Experts of a small language model.
Training: a variant of Muon for the experts, 660M tokens, 5038 steps.
Below are experts of layer 5 (counted from 0) of a mixture-of-experts language model. Rows are named down (a neuron's output weights, with its number) and show model dimensions 256-383. Each number is 128 + 24 x the weight over its row's rms, rounded and kept within 0 to 255. Numbers have three digits each.
Before each expert's rows: a language model's description of what the expert responds to. This comes from a sample of Wikipedia text that the model never trained on.

# expert 12
What it handles: En dashes, opening brackets, hyphens, slashes and single capitals starting abbreviations or codes in tables and scores, such as US, MF, SEC.
down0:157120170111148087135104095111130157142142157146113100138106107106133085132101149130140105067123103119127142075134074132132092094150134135091113106147096097162148118141154151145063159139157134111116086147121120086196118098157117138144201141137113123161091160149147172145105138167142149126131119148117159121117092106159118122110104146124139128141150131147111118092160138159122129140152
down1:121130162171132131104146122146179117149091111157140136152178120146119077142169141155136147104120111102108135088117103106098152118138126131118127122143116160115159124126181147109152180102182105098101142135118137164122139096119125153089076129124121183131126172140097148086127126179120147124162077120145121118112103128137115124131101167124111129128130089175118159121155131126153114124134
down2:112120136150149070108197167106143090142148145114129119176118091127120098093129148140107112120112137122171105085118153106126185149133142158134137130147192120136088143126168092158107154101136087118104146123144099119115165109092140131131119152098144146087155135119103120144141126139115129117127164116102157100117150122138136138087143113146093143116139108099110115131124101201101140166137

# expert 11
What it handles: Pipe separators between cells in the middle of numeric table rows such as standings and results, plus vs, dashes and small digits.
down0:103092104136111141139143113127111135095093143122122103110117143105170116105102127098144139129146150095112118174110126114091124150116137138138085119140120114121091152144138150108155143155157121154147115107118119129097096142149129086160147119093111123135088186110161095135141112138151155126110140093106095123086161135110131142130128102129133145120181122153081079103107175106121120109159
down1:147146114123133124141143165114155107090129106118144116140128154122118111132156136156144145125094134125124099067167145130134117125140097112118154115123183151150121129110158090144118140103146127080122105155132058146129136089122140118139152087174117136126163144142153135104083078103139121164136110102099144117173113107127135155117137128137104108089120133130108147117134153108113148171072
down2:138102096155098111101096108133159136156153150095137163119131180139135133128135120096093175145119114143133141195132133108142138130118120114139145134122168119136085124149149127128167146155079127160118137129128121113151092126122124099154120116130127171128147141137099130114131133106128097128104119144137151158155089107178078139111134147113111148162113119139140137114120113132132135092145

# expert 15
What it handles: Abstract nouns, adjectives and verbs after the, a or to, such as same, support, due, prevent; plus word-ending pieces like -ation, -ing.
down0:119163169130104110138100154134112152111153118075154101110113150137083135110123133127138126137138168153063133150114189119113133122126138127126137112170063177116086142169129146133143128147146166089119101112135108122126145143124121118085128119152148145081124176083147129144124153171153131161136110085132105163176130152140153176135154096167141137123132152122108147133121132137123136100164
down1:148132119089118125081098118119126146101143165079117104136101164151149165113085146126110109086132145112103101140141146163157113116127120115134116113109135123121147141089115115133157160113113151124142146125157149130152162101115120063128144111096129134129161103136111107144082104153129134114109110125124099168112104138158156103111158126100085094112139108124146138101175157153151128126140
down2:124133096132090164161103156087151134109096128117115103144144150131073209126123113141111123079131075104115151151160175152129145132131169135125144103104120118106085150157111140160151107114160103101133151108113123127144130120148134118103113140122108132150140119137154087130107132122076128124099138132098129115126138136147106160181126121119158130109118073132102130087136149059104143154102

# expert 8
What it handles: Consonant-led pieces inside personal surnames and place names, especially in lists and tables, such as Ram-say, Tar-ant-ino, Pal-ermo.
down0:129173125134071129152113117112161104116142137145116136149125088147137092140155149121080138088138112126106093179105143121122092108128136148143143135124111138117099141146122106128129126110159136069116144121117177128094073156134099153146135186150101120179117134135106110133109115142168066136135127131104102134200125151196109142124151123122121126087134118110147135151117149093135147114145
down1:091128146099085123150088141136139119137114145117092162121090131169126142094080139132157193091188159054157094115096148120145134106138149126123155139127147122111119155088137158145142168108146139085122131125105165136107117129140160132127153117135157101139104150074147183152093132097117137093142125147141152079111076131149104139118143126134140130103109118176125123136153154157155139117137
down2:145143077147101113114109130118111119124112171126104125094105167111129141156116114090099108141116147113124109093126122149125112139125152142127106112126100130123089115097119120138128124130138113126187128150126125096144111131143136129141120111148126129098099116138143149123169116095108137161160127117121075166159137141148106129108119146059098114116119133129118110068134098080138106150116

# expert 5
What it handles: Everyday nouns and place-direction words right after the, a or a possessive, such as film, game, road, station, North.
down0:099145104127155133160142113122128124113091126106140116125160124115096121140132147138159181108110143139158102148149169124117148135103116176144093157119131134102137151130124102128116125119086144149129135177082105145120120092112113104118133120103141144139120122127129132123099138145108142112093146094132135109136141122137161151136108125140131146107135121129137139091108154115109094131124
down1:144122122095137112130161160135125106121129134158111117138091072157110109093114171107138136185150137126109136136146087123145106126111116125119131121128108140118156181170131116103151129134145139172142122181107157131122107133087127123122147153098112121159145136162132144146150193138147151154148182144166125095116108115131132145137097109146136127157127121132138104116108143195161132146113
down2:142145132147125117134159129133098093140167121117155135091084138118128131131095110134129097114113118086140131123128099172131101106132110134125118128149113140180123106169104151167123151109145084148129102137152126161162129156119062173163160123159155120111147117097128110123155136135117163118131147124133126097151139077067132156115180119144136097133105133153138175111135136113157129087155

# expert 4
What it handles: Short vowel-heavy word pieces, often inside non-English song, film or place names in tables, such as ou, ai, ā, ame.
down0:161141124162105147153146134136155125112166143129143163138119094150117129117164141099115115123135094136124159138151069135132137140137156146109128143166108119134147146129072138148119115129114097143092111154094177139145125129173100133144116099152119135081112108165127108124142110084146124133141114127157143139125165087102129154178108086130118136122114132163109151117106138159102138146107
down1:120148124157143129119089132087156089137133101107115098154110155109163095130141110126158130125155132145152166127177131137125144110110152129105138079138102127130128152086114141170141094169156102148157107152123115093102124140164095128134183097119098141092148122126145120105115104122128155100076122120141130102120095161148125065146163180117104109107118130140141155131146157131162109141121
down2:152139136093157114134125160132065164136165106143124139127126117155125128117125129124136075169118145132131131119143111131122108176159080098161159162130156132144156148151194153114120116146121107128138154189154118125162112076133105116148134170132144108105145152114135152119158122147150067093117119109140163108134139075059137121139066136125109108102140109154128140159140104128178109130170

# expert 6
What it handles: Number tokens in dates, coordinates, statistics and table cells, plus spaces and bytes within Chinese, Arabic or Thai text.
down0:111132193137119124143094101106155098115071100136114211168131138165133118098135125130130188150086108154114125125132168112137096087141115157137064164144123114113119151123120106094122109151135113189136121115123155109134122146129134116124164151094112118103154145128119126150115143118108096130089130128123123103125123136134137083096152185116104145107101145145074114116103153121102118105141
down1:151091110112142117137152075158114116153177114122136139112076146166082120128117111141152138147140089136092120125112131147111100126170121110124099140105149149110108098114169126111151160116120127117121124180155122096130150119098113136129144100142117093157159079154095146145098097089124159125122151115141155127136120172134092164117112085155159152133134127170137140139124128107091127145103
down2:112126130127107093122152105109112143084172107140108156134109204136116130120172123132123135073151102106141133144131118075125164143127121144167137090151133149106127144156137149116121145149110151154099104142127157089118064095169144134120086165125129128140122199116172102132115105106107120167131120138131126146110117101144150121153119129076105130168120130134132154118128139144124166168144

# expert 9
What it handles: Commas, and, ampersands and sentence-final periods that join list items or end sentences, e.g. Town and Country, Lexington, KY.
down0:091109094135108139181117127116163102092171143185131100133131098146131129128107141142124148140161131127112114146093167128162155127148105076106115133107135110128112116155135125121101138169129121147157173132163144170105111124131124135136090125158087141122115176110140124098162118113156125105132128143160128088135145098099101132159138103135099083087145139085142101145125111136166089142168
down1:124132142093109132135094123110113113161115084113136148128112130098102082111141138163106119130107130116168103109135138103141124151128127143121170101139118083100142156147105105148135121107141151092130149176090128120089115177126085137136135114121129134110124141128111131091121077195162154118108130168096094125117133124125123146136102131125143137139129150168112119106146097170181156102129
down2:146094131106121146121116103173096093114087185129149116151115095138101125121100138143106127110156117107085122131095127144145124141093174156102149120153186108121121140060136113128121130150157148147100143130139099118133114140127179129134166132078113133126159108100136120098181119167153101106070149100104107141140138174112143159107105129120121103104136131128126163149076136150151088106075

# expert 1
What it handles: Articles, possessives and number words that open a noun phrase after of, is, with, such as the, a, his, several; also first pieces of verbs like r(aging).
down0:135111071104156120153105123112155117119111124129114129095093122124122143092138125122126169128109130129141153075119142117103130160075175147119117156090130118112127140153160119107140145158130141173162151150126131142156110120114128168105099092144103116116166118121128179154122101119110156102136129099137136122122077133136101127142092113154111142137132134146124107092138137093124132112136
down1:137084135090176110113120113120114089106142107160143097137164106125101132170142101117092121117168134185181149138131136129086092158119149122129157162110101060128117137114124148124106119149112132157159111086129157112119136154131126139136140129116148123095145143110107163120106146118120100146131158111163164142133081133122135142152125141145158119123135136149139114134139144119127102158140
down2:146139111134133134142133151123137115121175138078154133125139115113147130128122150111113141164165135158128113137179126119123110059096102092136113141123114150099123140147120094117155112108156102149105151149105113139091092142094110115115141102102123124085115141143141116133139161119160104137081138149136149155132132157107163104123102102073104136122149119118125106107109102130146116122114

# expert 2
What it handles: Nationality and institution adjectives such as British, National, United, plus middle pieces of technical or scientific words like ant-agon-ists, pharm-ac-okinetic.
down0:138142109107125132140142125118111138094139106146057088135109115132157097129124118115175125089134133147141154138158120112113170123145104152132153127107093181170120119152136136141151051168078107125130080071141129140146117171082103123122126158133149132141137116090150137064124111129131144084102117122131132158185134155141084131109126174077136138089151124134090113100160137137145100145128
down1:162124091108122181117107119159143080137148156091098120134126085111131111128161091079124123136087085104135163074106134137173090116132156135130155083101123126136111141097169129132123063108150131116160126173071139090142116151091160106160143133140115085149132138134142156135143147177147166113154137100126119094134118175173125093113131094103109124118123122138134161131102137141118118119112
down2:162132144085118088166133135150131129180136202089117138144113127132123113119154108137133143128145118127144123159134109101121126149092125140077159089087089108098136140100136104157124152123135136139113137112130112191097148121122161116119144135117102117124131128143122123164108127153132159158106138098113090123129115141130110092148106111095160131161100135144156099118121119128094181114116

# expert 13
What it handles: Copulas, auxiliaries and subject pronouns after a subject or comma, such as was, is, has, he, also; plus -ally adverbs and relatives.
down0:160109099084127108135172121120124204143100145093084069094131170143127131163096093121138078108150094145120104169127138114154132175111095108123121122109101157142120109126131087112129130112126161128094119178130138117134117114126141084155113150119116156138165103110134148125095159106120142110164156105180153126120108089138132154146134111127137130126128139148102141143123157138134105158157
down1:133169096139114143126091148152133126131159151174115115108080110100148108110102150172140104083148142172132151083115112118165105139133153134138098113149090140128095119183158089112121109132125154097093148136116131130118116145162128124056122159131128144093117102131140090116103163131148136127151144108092161127130125088145098113076204117130134144122131118162128168110143153084144096132104
down2:139074136135098128144124126114109079112117146123093154164120105107097090183102146124101128124184140117109114150153133131190158116127160139097161151123130125134172119161146118116111149124143104104123103149151145146136148122127124121163079162125110127139128109108120197082143130108137122132144183134117106124127144103145120135101083142104101101151143141106099144121169134136135141125153

# expert 0
What it handles: Role and kinship nouns, titles, given names, and field-label colons in infoboxes and lists, such as coach, President, son, members.
down0:174128127139143091109149123157113162150140139132131103138097090124171165130092125093092122091178130136126151120128101123126122142145106110127137098116114083112130150117157081124122120123160153159137109146109137155114178082098131109134148154094125121105106153081139144124103122124073143114158124060132120098138113134124127160094120146133164167109139128184154139144123144126163141150151
down1:132136140093119120141155125137097137103201117090142165161152175152174136150113154128156097147093135134155106185126098109138140157101147113086115119129112145115161136124094118115102082090063124180113122108124126126125104122147124144119114138124113138136131109116154116126177108173159151124120113115136131098163110141144102177105176114137119146132152122098125126104113098124158134122120
down2:119102128095123150140119161124151129129118121143133116107102154136112156106146106155140121140088081110105100111134104126140150117122093144128092118110091138129120128122112111112144093141135169082145183093125077124150112150106156144152157165126130134121103119126142141103085144102143159135125089140088146142123101156115163122113130145126128075072130112114151131102183138128120187100120